{
  "n_layer": 14,
  "d_model": 512,
  "n_experts": 24,
  "experts_per_token": 2,
  "d_expert": 128,
  "d_shared_expert": 384,
  "activation": "swiglu",
  "moe_layers": [1, 2, 3, 4, 5, 6, 7, 8, 9, 10, 11, 12, 13],
  "router_score": "sigmoid",
  "normalize_top_k": false,
  "routed_scale": 1.41,
  "balance_loss": 0.0106,
  "balance_bias": false,
  "init_std_router": 0.00863,
  "lr_router": 0.000275,
  "n_head": 8,
  "n_kv_head": 2,
  "head_dim": 64,
  "vocab_size": 8192,
  "norm": "layernorm",
  "norm_place": "pre",
  "norm_eps": 1e-06,
  "positions": "rope",
  "rope_base": 64000.0,
  "rope_fraction": 0.75,
  "qk_norm": true,
  "attn_scale": 0.125,
  "tie_embeddings": true,
  "parallel_block": false,
  "init": "uniform",
  "init_std_qkv": 0.0198,
  "init_std_o": 0.00374,
  "init_std_up": 0.0198,
  "init_std_down": 0.00187,
  "optimizer": "soap_variant",
  "lr": 0.00134,
  "lr_mult_up": 1.17,
  "beta1": 0.95,
  "beta2": 0.99,
  "lr_head": 0.00555,
  "warmup_steps": 70,
  "schedule": "wsd",
  "decay_fraction": 0.639,
  "decay_shape": "linear",
  "final_lr_fraction": 0.1,
  "batch_tokens": 65536,
  "seq_len": 1024,
  "doc_mask": true,
  "train_tokens": 578800000,
  "steps": 8832,
  "dataset": "wikipedia_en"
}
Below are experts of layer 2 (counted from 0) of a mixture-of-experts language model. Rows are named router (the router's row for the expert), gate (a neuron's input weights, with its number), up (a neuron's input weights, with its number), down (a neuron's output weights, with its number) and show model dimensions 384-511. Each number is 128 + 24 x the weight over its row's rms, rounded and kept within 0 to 255. Numbers have three digits each.
After each expert's rows: "raises" lists some tokens whose logits its average output raises strongly, later layers aside; "mostly gets" lists some tokens that are sent to it at least half of the time. This comes from a sample of Wikipedia text that the model never trained on.

# expert 7
router:113131139093098116090099108124107098151135152102154143106123097163139157108138097144113176095198118137133153115145126133132129120134158125129106136131122114121139087153156121115125076182130123101091073115153155159102125123142074118141127143144135125131169106095109092192158120166132116149134148105138116160102101134140107135106113134132141097133108093115138124115132106084146111117104
gate0:095144091131127090140157123130145085127145105130105098136117113121134117084149089129125101199143146145133128100134126121084096122082138091124102172091122134123176109142151131138159129120094095092157094146131182132114127120076123154147133130161151128164149116124110127137167099091103121117127113136145146102143095134132154108134152113129118147125138108086130140106102135140138144119143
up0:139143115129090093151129132114139147130095092113140114137107146139127136140137136114131117131138119097121109089124120146134136185107094123155143141128104119105128127138137107119131126164130109148160090142137152152128121125148144121164154104100157102126158106119089153140123121143134099136126089103123103136137126103134172113118116146134115115146106132130132160140159118134112167148146
down0:160152176115079149160155156132125078108103128158142104141133099128112152104085141162169159107115117099161136131103126129098143146157119147154144142123089128092107130146138125117157120115129105104155166143102148099106136139123090091175122084120180115159140114179074134124127103101116148130116127149117124145159157103167161119141108083119104084160125112123133096143133103162154120102093
gate1:111134103094162149122119125139122127153106122142117137059159194116133128157117123170091119140170112099117112111153117144173102126121063125128135124168120098138149121133130109136134115090114134113149096144156154142113129086134135120186129090158160137132136148116102110116106114117116118136157111137095129113147151118082118162138081127170093145104094113109148151148128102063147145096157
up1:144138096117170129139104105118147144161093153135091128127149167134111090155106129136120111131148107124117133123108095086145111099112115128082161157158120126121131107131167110128143134130115125130188112166114168142080098079159133118157146116120146144144157149118118125105093138107132117136085156108124148099163114092114124125114088120146113136103069136077134162108116125114105100094171
down1:098099124133123132161099134148136146154128082141137140076105126136077080142134158100137140089130113147114112084120124094183158138138123112130135117152145163116130166131094119174160148148144137115127125162118139075139104129151157131167114121128131151076180133161128104126133125100136076129153161105137091161118142109121120113140159115136096111168182109111128134153134135126151127169134
gate2:145147115132165137111136117114156117121089122142102133115158117149157137164162105135107128092135160168164107096160128125123135115114105157155105106142116158177151151145123117117154122105087099100090169106157100170110107160123108097152127091148168126106100169104101090136109124184138151145155151144108139085142122149149134126160127147104150132150070085125089122124130155102160143138110
up2:141153121141151108143113112095150115128064118138125125158159099147148131142158099144126109099128152187158106086165133137141138140113100169145115104142105151188164129158170119122154129100096110078080194111162111143123113156133130099144113119150171119117105147102106082151106117178133120150159121127114124098127114144150126124154099165123156137134090083125085119110129148104147127129103
down2:141085128106158136124108126125127117139153127120164157081107100132130137139162088134126139117109108163164123073121136128169150136131107116126137167152077142103126129178129107140131160084077126102078166100160156171136119128155137083141130152102125133108095131114156145123113188140104142154113127149111127106133115113163091143109126112119112103154125111117133110141150143124169137149090
raises: " the", "tract", " least", "tain"
mostly gets: " at", " At", " held", " group", " title", " career"

# expert 11
router:130118154084121154107114082135109136132133123107152111131109107158144112093135082122095154102186094132094128120145138131110088139114168140111071117121135156147124121152129124086097096174141098134097086143139152161124141129129103163117134149112114135172157130137116119157169091156131142152121161111102113158098124087163119132094114118133142100138111110124142130111143077121130113165135
gate2:151114098146171130171121110149141093135130106121117143145111106143157068105119097135218092113132105112154139176123143153128121100111131098107096149130089124098116109156155145098133114163126133184146121105169128092145123127147134134173130134142137138117191141136121125126100094115106109088174083124123088097116100113155140173133117123138129150122145123133138110133095125115138145171136
up2:132114141137174103133105121141145163167153147111095102140121100111132126162116113131133114139124132121146173131102156110145156149143144118142146166151101097156135110129134166143116154106124188099124119126125126144129151113131166172089171121142090125147133160162144168102097132102140105158128122101174143083164139090118133153122124123135133189110119130120141140093093125122115149112169
down2:150140120136108151136156137108140146117112160082106161123150149145146130135115133120143123092129163153097137135096161145136107104129092139162153138147139112080127103143177128121131131155112125137141150142122120116102150102106129161149122117156114110119120116154132117097080079118149186133164119098122133143114118151106143108153097118145106102127122132142183154117129124133107106178122
gate3:067169146090093143112085129141140122133096113147108102161169135153149090095112141162165111151172143099078144070127140137154100100128138108137087157126103112174140187132116133109109108150154161138118121160093160141135093109160103089169113107147118148122161097162179120151140137115142095129175096164174133115113124094138152143166081100152110117125114157104105114101139126126139120143127
up3:114110103147141117157096153112142134175129108115140150117122155132102102170130109094101100081120105152176139178091085189131116114148117139111150082135118154113109115089192123141099139106099101153071133083137106136147150138140137141118116143139142154098150179160113135131136095117098133117120192104131102105114120141145101126098142130106162108109144094161109141152118145140131127107121
down3:125125096127157143137132094193112167142130156086137107135145181065086161120132156132111133157118151111151113170149111135121141165112116109101156109142097127122100163112137121153118112075106082136113091095170125119133112099107134082119092128117110145125146138157142115120132103102132125120099151149113125157113147132113119098094140110121150140138152113129179153157128085139128106127134
gate4:130114104112123127104100087170150136135139143134136138112150169132153128161168093127105127146113137105170137105112141121131134081173130141121149071126087133105138139157132084129159107140115141138136113129067096165125109116113146161115133140173157111133127121090121169160120146175095116151126124104157138159101159141115113138104077123103122099164113110152094128114150105127143127154117
up4:153131129130153135132140159106130092119087078104094130130137133142126146094123134122118117079147111135107128157128156138152076144131127121113146134117145184104120124109108137094105128118154090113129158157167209085148154157164105126107109128100139116110162160147155130095154117107145084102155102163097153135132082143133145125153141126168097144120157142113156133137150154171092138139131
down4:130100101095117132109154106122081098112128103169093177165128157131129108086133105079182127145118086129143108135122152145114156121123189121134154169152060174103187085114109105133142130132138108085129139152147092155147143138163146135111148119156127109142104148156128122125165164130145125142069143127137093174126090104139145149098103114116146125113132147126122169159128146122106123094151
raises: " ", ",", "s"
mostly gets: "v", "cre", "ft", "line", " An", " Col"

# expert 12
router:121102154086114135111112103143128122154141135095145114098117142139139116126121109132108161109205091149117143148143140120112122157132159142110108125157104167124104123134122113116115060149109098099124099152117141141109153133103091138118131157138096096153148116120110105172178110180126131169115153126136113146097127130137092127111171144100104101110120074086136120139110125070169122162105
gate2:106113175151132135096151133090133173134096077131151110158079158120147117106153093089109095085111137132140121142102175151122108132158120094100128154179110161136077144133162107147109107163081110108165105108115136137143152135133132150186146178154141150113117175132133093125123121164136122156147150128158145139116152124093072130119179104125152157113130160164124181153109118070146136141134
up2:128126156135130155126145129071156157142120087139182135170117147123153120100141106097108102101120142132124133123096164147110120116170175137157114193142172132144114171144155120116132124177091112083162107122094105137155129119095144154163153160164148113123112168108098099154144094114160104137172123101133137110134165121108069117124130105111142148124111177132131163138108129092156112131143
down2:065141116166145168139139131152130126121121118162131100116100104129090099073174155130097113107098122176090121126135190127122134097161138114122127106149148122117142157094157123120167159125090120129113161064090125129153135154136178131134222130139139128146102104158127118116170146143139091125125116118110176117156137140140148099111117167147112127089120162132090148101104141133170149158163
gate3:132088140127164108139136118108105148126133137110150108136114141146152115136119132127123145094155127110115110141131137145137156119086130117126139119128165140129091167135144101160114103156115131137095126121127143145167127159130108160126167143092094105183128128093112122150116122158138143182131116148090142137136140084120143128078114132116130128107140140139158158067154111091166152149180
up3:115105166138087142132108153129157106111118094131123192133092121143116133139145138121151121129112085143110116121132138122154139155098156067150120120122180114118106163143166162152183116089146124164118090131117187131157157119145097116136136148087093121112129121084106089136107199141160128129113138105136093098124099154112162124145140189122128160175168161104116132107155130140116146108160
down3:099104166093156138126121142098086125157095118096191135088150108080104148141118115174086130156150150153118141109145121124124158104144096143066164119128111160120100170141126147141148117103163124138089136133176112110134131117096128162158162122106072116136103088134143116152126124147128097141119131137183161152146121153158149118130105124096134098108148128135144183071114117145117121133113
gate4:124135136130137143141161121152122110128144108125152112110143150152114154113138121147129143121162095148149154115123136109162068191144140130128120141135112152121135101135136147115149135084122147153092124144118114100139079070110123127104128135138135119128146104171150143107136123170136100081123159142144125154107172127148092098136146125143109157113129127117133112126097170076132126120088
up4:142131088143091090100089126108114155124129137119122123132112123079160125170127116113088141141112138127109108143120113133087143076115157100115114131150132096143125148132126115126113135119146090123179163140141141127114175160128111099112112147139138113132133126078095156164132172096104155123124106097136148094133111135113138166104092113122125114152156150119119139130147090166147140133132
down4:139169147119133141146091124083125135147132120087119124097107159098145121133069097128112116133128135150134105119117160148102085133140112133157102190155128125090130134160166151151150132154102174128116157118099088095155114148115138120138145103076123136152118089110148101131124137057103142091109103113138145136168086145120096085121110105127154116132145151162168117150139105165124159116122
raises: ",", "s", "."
mostly gets: " but", "In", " As", "mer", " where", "ur"

# expert 18
router:157103146089130131107150071117119120173130167100158102124105116158164134110135082107116137098194075136121140140133129118093103140134152101103108153131157127135135149169118116130140064187115117142108113173114129142114166141121112147126151155118123119156123150107095137145136125168096146148115163111116123132134126118096076137091164137147136090113106098094132144118107117115100148119116
gate0:154127115130127147122106109139111119132080146108160109085123129135083134132132112135129141126140145100166112119144121084132111094096072102133149140093144131141138151111144113123115104140133139148112139128131140137124135128185135107118115113143116137119103128083122103154164109138147153139129131138157145110138101156104161130147124143125104107077125094160141131183134146110124147090143
up0:140145133113141156123124104129112110122085147119138116093152114121107122126106142110114138104144158102163108135132124106154117129108073113130113103117142142109161137104156120122121106128129158125107133133135123127108134125148147102108126117133125148129118119072111095131146141150119142104104137153130132128119093159141148107142142119144122104100112116172124114186136146128128142132138
down0:160125151132106138120084101134143128127112139169131127105134174136119130162104127119146140096114181179143115122109111096118133144115108131145119125122090108142135118115132127128149139130128093151123125127130134118110111150147126148109091161123132099115104151089108114134157150125097140111147141124164118081135128140095137135137118119117105076105151115151145119174156150147139136123143
gate1:103136133121094124111164165142121156169089137148143114084158170089125102115099136135150118137137148119196142106099094122140135143167128169125124088117127098103133157116072131137116151136050109154129077105095124120103126151144130150124126108121152118136119106110135165136165128134110155144114105143128108128140120117112129140139104127168127110129092095097113123176136092123143136129111
up1:148150176104111135101141111134136126127155109153135094159115148142131130121096129141143095173156137149122087115142133094099076147122137100117115103144160128152116144135101104129155097136134127143088136135103134161159100129150125088131130146181166138141145148134165097185164107150146119147142171109129149160119142136089130114113142115141130093112160117097116132153110131068148146103089
down1:161142161115125136119102152121163117138138111170149161128103151145150111130126149123190170126131125125076106176122143141099149165151128106119117175151163126150130173133127182120127144113184141175099148140135125142142146121142104113149144103134164103114100140141090122108132164101114162120123125132191146135108117119108128097101106110166180143126116126110172108122136161136080176174131
gate2:137164124140136104154127135109107084097147114112124148118103108151099149096103163116135106116156135155163101082138170112090138149147094114177133131126112130144201126103133123125137133111136150168130095140149111158115124092113127149114141121121091132135109125129163129188134148136135151079116148134134142108105158180089143123156166104150105082091179144105149142140137105108164121116119
up2:112115107096108150127143087141118148172088126077094099172150164109144159161146111137114158136143084134126104130104113119143121110151130133082077137166120133132077136142114148131125139175128171132126139105138152124163128145127118142100119132094137151100151129117109162117097105104136102145150126082165120135144120103161121108122124152097131144163085129101129127152119123132135126140136
down2:125102107062146147172108131158136162127126129082167100141124125135140158157091120170129113130102091141118130144115121112121125124095160102092111127132093111111087140121093133140134145153109091119135127123156153129120136131152117137110097119110172115121137113151119156134136099160139103141119146106133056131113100084155130074132088155147131131123114114143157140124148123133141140147146
raises: "ing", "ed", ",", " and", "s", "e"
mostly gets: " film", " Ma", "ect", "ev", "gu", " f"

# expert 0
router:103106159097123126115112068125090137155130116099151109099128118153148126117111105104114151119197104155128162141128114121097106123120165113140088124150119136122111114147121110120118097175106078099113095155127130151100145152115094136083135151139124103160160134127129119170169092158118119168129152110138112155103119143142084134120159120134121109123134090113115133123117109081147110127096
gate2:138136142098144126133145158123126117161153145111099159128101137145145148143106150173095108098102101107104121099097136150150134095112153132134084131124154117131164155134156121129106107099123130130142133088100132117148109091146094140138081140130133107105143113136126156154134147121136153160182089192129136122119182135130148126156123135113113112146144137139100142112118120138131117170128
up2:119135146082145122110132118130134142085108144129159134133108085130113117155101090114086143111138147168110101116137111114145105138178116102126145106138102129124115097127108113138106127142131147151111113167123121161117088170109123138132143088119108144156105148111116120130127110113183134093080158127142121130126117127121128146096149138188171152127145098150174123144097142155108125126130
down2:134099149143126131182117120091179133128129086115159100143160118181123135134137145169118113166141156106131171102123134129126150091122136126157139139138072133165154139142141137122154147104142153139125082108111082139143094134150148123105161173112134153098153098106118133081164116129115125111113131094141121130115119112130121114093142123123126115150108136177093124128137128097156172134150
gate3:169133172130153121118141149150085125155141128137116094128123136152186154091117106107104124138140142116133130125167065102112123114144154120164090140134168147160143126111138097093121116098101105108116071130091103109109144175126119096149113120115125115131122118096113183148133168131149138103176152135134170108147117133130121102104127110113142125076111126117104116126086114153093090128136
up3:150082127103123115122133136122121122087115101141145123127123132165080097084163136179130162095137110114116102061099156147136170106163157120090125131090168116115179109161148117093087112143073106132142133165126111113123111121110137154136134122132152112108123116132114149097112130163161114138114115118127140115098076084130126148125135163133124135163107172171179152105160120128165108194151
down3:163126124139156153115110144140087130102125154096129128103114158119138092129138130112126086131131115139149117097109114142129140124089101133110131136161117114109077105125137118123157173120126114132139166164145141114122152109085116107164136099119140090184086054168145090119130131175111151125096109136155106160155124137139141166138125123136122128124106098141177104141140129075145150130107
gate4:120178142118076121149161161083139131131135107112161154120139098141147124100091104143088119098142109096106107110175137180137159134171093164124129113115145133128128144114179130146178136092147133130132179139121096151103148121158150143135170107088101111192118126121139132149147143109143151157149146165157131151143112128170123132100138124156157171104131132119122123113138107144151129160127
up4:133142099096135128126126155142100139154123106152128158159120137133170119176098147135143167178120130153123139120137111127130113075087113110167107102124131137172150131133131090103117116157137102139120081086120109120114126163117156134129155161128155173148158151103145138128131155109147132101107123085123113094121132131134163117127127119104132141094131106105117135140126145141130120103108
down4:102149113144077128084118139129119106110132149112155161130161146107135126132100136157131159149130108150132071108161142130121162156109100142135152105099130155161076119111102158109175165163127116127132124115094126126139109112111150131163140167133121104141182086130119127113126152136132098156098141139104144146129158106126156126123129135163131155133143129132125064130117137073143100118095
raises: "un", "gen", "s"
mostly gets: "mo", " Mo", "vo", " Na", " Me", "ja"

# expert 8
router:138083131113101121099114077133092130162109145095161108117125114138147121107124116128090149123204093158130131118138103142127110113122159124143092125158112152130115117149122129102120070168128109112109088140121149151098122124107087164115133116105126126154153109113142102146172117175117141145124154130129109130115157117128098140102131121144116076133143086105123165122126099087143082156106
gate0:104096131076167140178121108100165126113143132159145081079114134113072109110079175128146142124098124111104129104120143132105111086145139103159110118099107101122094107140134145117108102151126139120122155124096094136137133109116165133118125144183164111188136165140142133157118083153156170147123106157149133160127143140117092136097140183141106146145108129099135117121147117124134122138138
up0:105138114112125115107125140122091153089163101111127157139172110162107085103121150132146132111152138120157116116103101099136119140133121107146142158192137088110134097119110103150115137118157115132122105104129128127152162134132140088135143105116126126136144097127097181107126111155120131135106145152108105122112173127140133144144133128183153111130113176076135073141125131177127090108128
down0:127130145128167115108125099117150147117152139097119084139128153113140141139164137123118157117138106090139122107126113084140153123108120161126128156118135158157127182084186104119132150116144097110140117170126129128147106130152148171101060131139108121171105156130110093152124144136111111134103116141153145161136150120138138143095165121129153128122180112133138156131116139103148120109125
gate1:083094144132072121096109133158114122141102109156142165111096130112131131143118112105106127132137144075117148216158094180111115101150136163132184117177101119116131118109129132081117107129160148136097136098097143133143103123159116160145137145159095129108132075148134106161155127166100053128133160091142150121108123096111149126138136125136137171139134124151084166115117103155120135106181
up1:132125129142108159099143139111139137153165156144153140062127130119130122102107100115134105104138110136101129159177134182139100147101116144126174133110102134121082160160077140125092118089165121122096123107113171150094090154145130119129147175149128127119150128137083153123126125117109097135121145132100143183119097145169159133145134127166124169148130126141092128119077109122133149099067
down1:147169091098131138160123144108127119106145136120115156156118094166121168107112142158117101127109107143149103151149141101122137112135122154121121105112087115169119122139114109163117133124133132122167109127154125130115109125150087107104094119106117137176102144108174120142139123088132133136143119142167121126154100104125118143119110110110134126127152136076117119136107118136109082125128
gate2:077175137119139117154123146174116151113082134112102108140117164146144093113129132100106161120136145103109111078124148125112168091097125146165106139141099185137117134147109095124121120126153131160144070125119122147150191138102138123131149157104138105106101136157127134137140144097089129142135110175140088101140118074135099110139113073102121114092136080145119097168118085118090110165140
up2:062153081128164134137131133153150176144096188106046127161093107151128077126142138095134124117109130090117126100114133116158130114086133180141081172177114141132111152141092129102107150128119128157149068130099170136137129158056153115097129151076128093091085166171125153133138138123140111119134091160151095099138122112148119117102094069110121150103158113154112059109110112111132099129108
down2:151132136098137126126177118167177139147086140128149096108104150102106117109116090165111150138136138061146129152108153093141106139117097107117141146148155111170171111160121134083116134156116168083130135097095133124162132150154163140166212127107120154178139167146151126130126115144137146118102098172151139089130116144105084081086106130137125104152155184137133147146141109155097148116099
raises: " to", ".", " not", "s", "ble", "th"
mostly gets: " No", " Re", " would", "no", " do", "do"

# expert 21
router:131105147103110146102117090130096125177121151099165088104106105166139109109121113104106161110191096151139146159124101117094091116113164128141083118140115129131121115138120119101114080154120097094107094164130149161118131142113090123108157144116116117148157112108141104165168116167127120183121156119134098146104143119135110123107156135142120098104150068105130139114124121087138117150104
gate0:152174158103141126142132125159124102153094134116101123155138105185133112113107116122184117149154094142135135121165149119149146156181172109095127124135109113149103088123137101140134104182118133130159111163114129133116117117114115119167123135128159115142133102098120130115137146127168104151173187120144102134118166108077163118107133129164152112109132119123139157164145120098133143110099
up0:132132140118087140110088126097127137141109109103088126117137131197140098061110115102098149115142137119147177149156133128120155143153178137146108077204118116134146132153120121163140146147090157176107143144098127118115105151084142137129134068118127137129164112117124120141140120086159124122136166120172106130091149094127116127102134185170176104110120100100092173128126139119164109127069
down0:143137142130128127146139163122169133130158130123106121136132110122146129153176136087139115178122127114131152136180122129142111108149098141104133130170108149121147154138126153159102125149116124149137084163127102133145121184114115159183157154083116097147115111134113111127106180092106129093150112094132128119096138143130108117154151139112119145124125101156104111086128124129141124125132
gate1:159137138106169174132127147129143110100146154093162158157127132148130122137099119143129150069130137131165118131113133125149132123153130108102070174105107129092097106138120144107140121106146136126141097107139115084155147130093135177106165144123090147143064154171098145147125140120112164116171110111102117156145151133067134116149138115132112102092140106150168096139101107112131109128117
up1:107123160131087143117133147121071137162140110122153115140095134153144101106131109143109139142147106134099110124183142132162127147142132155144153125136091125122120189159164161124119120165143144126135126130141175140143121138151117139133177116146105140104163080132134117132140116118106085161110142108089118152107113135134138117120131137132156129137121108129122157151122104127081154116135
down1:097126110115084148132119137161168157088132163155133076100109147126131160090193074118131118138104152126126140124127112130142112162147179135123117141172096137113186100146135090082162130125085123140131115132127095099103163136116097109136114115127103175155122138156138131134142135146111124128164093110150141114107125127129121147117156126144122148088137116140151142165127152136137122149128
gate2:137168145122117101117098128133104145169131117139148119122131117175130101119150135086080178101148111112120098097154161108102117156107112112078138099127132117160101147157119155154113153167114137115138109153127121143135148142120113107177096143096176119087099106126143154104141126159128104126098175124099134143130148114140112159092120169144146115111105147142128165113110121146145116146139
up2:117131124148114126134121153110143137169155112134137162159139171111121118132094121117140096154096098139140105145125122097127136169126142139104113144132101138129167115142189079137096138102143110110145137150143162133160117091082122108101154151120147143113106114110095132139108121108126173152125134118153128119135151121122133140138103129114140160106100098171141149105098164137139114063137
down2:169158155137158106122169104095114072161112147141130129139148113080148140165116178067156091118135121155131099118145123183159142094085088111187165151170159114112118084119111101113129089106116125115119119097084105087112108137111124165151146181132029121139118132117136086160132122098119140120102133106120128142136144126086162087122183149183120126159089099115159121112123139104104149122162
raises: "mit", "va", "ce", "ch", "f", "vit"
mostly gets: " per", "ul", "ri", " Per", " Hu", " Sun"

# expert 16
router:148122129095133145080126092129104101143124124124167075116137059159106135147095084123137146146161090134135161155160091138143113113120149090135108108164125140161129119136105172119072078125118067081132135133130146163087120152105079128144129155133120112156134132137121139162175129140110121148136146128149132098088125146123106118109137116141095110093148094123138124106138103063128130147087
gate2:164143116084125129122143091104139122105109113066149131120101120157119114108171115132122094111118134135140163086123167099152168120123119162133117105146104167118158129115118170141131136152131067128151137124163145127136083115207109097146090134114136143149138105119112162173092129109126159137113095155125146123166141154123195137152125134106103156133135116125119182080132143147083116116152
up2:120089133128115154140113107142110165184108157130081141134153129108123134115112139109146134147184095100102130159131115147100117160136129080168151149128141119136144157152145122106208101140107195167113123145122132153094130150130133132089141165148142127081150112114121082085138120136093127126134156157091082133094107118113084134119092129168119095093112117131098100156136081185165137082085
down2:122111152109099114108164142116113095151133131144142126136149105077109164139120121157145145161175137110152180104116143080134089145132106148145129131070124123144115104132148097131103110145140192107112131142088155141118101132095146157117152166120140118173148150136116110143134108147142149175143072130126143141121159140092108129090117128129100126073096130119122094063089112091135133128144
gate3:134128190112130178123133154131087115192085091117129140105112107150161152167129110123103099144137114086142128133130062146121143092088118153129130182126111124082129161136162137111152106115156084112137120140144141123116157132162133174111085150110116102161077166161112124095165119164144081178101115156121139092137164101153133133103116164147094148124118136145114085134129100162103114128124
up3:150152092153114136114117101114130110108140126144127149125154145177136124115125125145172123127093100163161167132115148154118132120131139119139143107108144139155156129141124113151136134188161168085146115103128130097155108127128117143102128150174161135111127101138147132107155120137128161136109111120171152127084058141056124145150125118137122149101179109120107088097114150168139123114114
down3:064089121143139137113150130115144111125134119102125118098133062139113096054124109122105131136104143118129132169111143120083163098087133121172142161111119134165124146073083087140149161131123143141098137129143126107124140112134134144129144100125114118140166128115180108148161148103128083125143111107142123100131123116140126131135095097065142097110159079109139130121142152099136122121134
gate4:145137162124147134146138112128141147200076140104128138111137134129131114145186126128161159116133107137175144092109133096122122138140154148109079117108135121095101138150134141165121147178096175105106103127148116129152148137144115165103083103112099138126128137091146108139164135135125147148107128100130102118077132097143056150124104130150126134099077118121136146139159148141093126139180
up4:185127103168143115149117141093127118182106176088142134139107159145123130145114135156144088118098134119193094117112101144143136124134114187160101141110184122127143110148160153150100140087121124147106096104143117139147078098110147141106126115126076133090121130131137145125134125096118128108120095119123128113154144111144082120137140096138147131115131105154150099113114144085091113090152
down4:108152105144117143092161157151129165098131113168139050150182111109114118148106139129133141166100109138143070130125171119157105123112149119157123090125100124129142140139126143116099121140141110105165151096114112125116114129102103099133127108143131118137111167141166140127158136118135165131084130124143145139065136115121129144119108128126119170094102114125152137146127102121105116106151
raises: ",", " ", ":", " (", " and", "."
mostly gets: " May", " June", " Mal", " Ph", " Order", " species"

# expert 6
router:134103145117118147127101071162099120160114134091147095098116108152141138134127114122118147104162103161136144124119095105128131141125182114143088083109114160154105120165125150135125108145132097124128123137160134136126127148105076098141145126113124093157148099136136139157165096144135119177112173150129105140093164131122117125124131127132104083114138090104133139107103095118135118169098
gate2:089135128161149126070112130156088155095148105114121111094162118149155124084149131131111161083167147077132110124127117174136091180140121138097163168096137083142123089159141141127125114113149150136139105144143157089195099117152144135128107144100147117117108129093096117102134140121092147174142131124092116106134124097155133064086140113133106138112098127161128138174123147111120165180124
up2:093121152153116162096176148124132139119138129189126120136112102126153155131135083094123127107138129122141093150115155131147124147129164169085095151112124132111120110098148094127129115157108095080148139135119107133131080165130163136101136107130160181090144123106089091095061112162102135096106129141099132172172096134145129093113100113159115158129118101139099159120129138111102152116143
down2:165142100102103119141156120107149153163129149125105095152140157130117123137093152102115115140117147115135110125120101099108101151095122119087104099136112124116133093103145138140139175122164111158167110110111112153160114141142121128138108179132180149142142088134165161151152156144100128109129123104113146156119130123136153118140142092104137098124091142122121125108155134103114108156158
gate3:114113108119139146113107098159117135109128158120155137089090138124141175112138132146089110164131120122096097146149082159131156161103120100124124160108095118135129145149167112101132119129130122085094093160114142145082139069122110133132112117107125116133137082094143114150147192134144125091088115140100113145100150169076127128139103107174119103153132110121132102112139098123083119091131
up3:130107128100147123128142098164148141167131148143146117079097105116118128118104090137120125140112104141138153130166127122127128170107095098108078102130139141185145113128131144106133137141137176099140114122085162145076129124107083157148087127104135100119146112142162119106156122168118138111067101092109137148130128166094131097153122138193110102104171141075143091109184150139123088155120
down3:115119141146114127130154131130129083115123154143150087077098115138127146142117098156119139153104143134148125101132116125152136102151179136131110106107083116101155138145078129157172115125109111094155156130131143112122114125094152138120156142113140162159139155148117120194124173145160151124159135134086151125135161100114115140156104095139146112101117136095105130110110109143094118144090
gate4:178175149144115101141116174139124133148125149162106071087084080105144084130135125114097120147131174076121083210152112109084127095129145132107132140097142113100145127164138137130132120161135129092099070135119110090152118149153150158139149146110133114131122142079134109137096096150139124161114131117120135135138102099121125121109166104111103107149123103102089152150138134073141118081133
up4:089100117095161131131162087121110137088121115104164165130161173150108153133118132148174137120140076173133184051112147129157116156111106100149140114145116161139102118091101140123110130098099109151161186099130133163089140091107100114117114112156132149149135117175127151116143168110114152101126129156145116128121136149131115109146098177142119130103133147152161096132126131160108127156126
down4:068168133128134138132123133153161112129092148129132073157118124125174173123112075129144105113105140133155117105129137130118154133123125131107142111166089184099123124113180150119095126112093135158084118111137096147176100108120119131143123142157101103146179158133113145121123110135150144171123139115140191137115162142085174134119139106107132110145135147122171117124165149143091130101135
raises: " ", "See", " See", "\n"
mostly gets: "==", " ==", " can", " To", "ph", " Pi"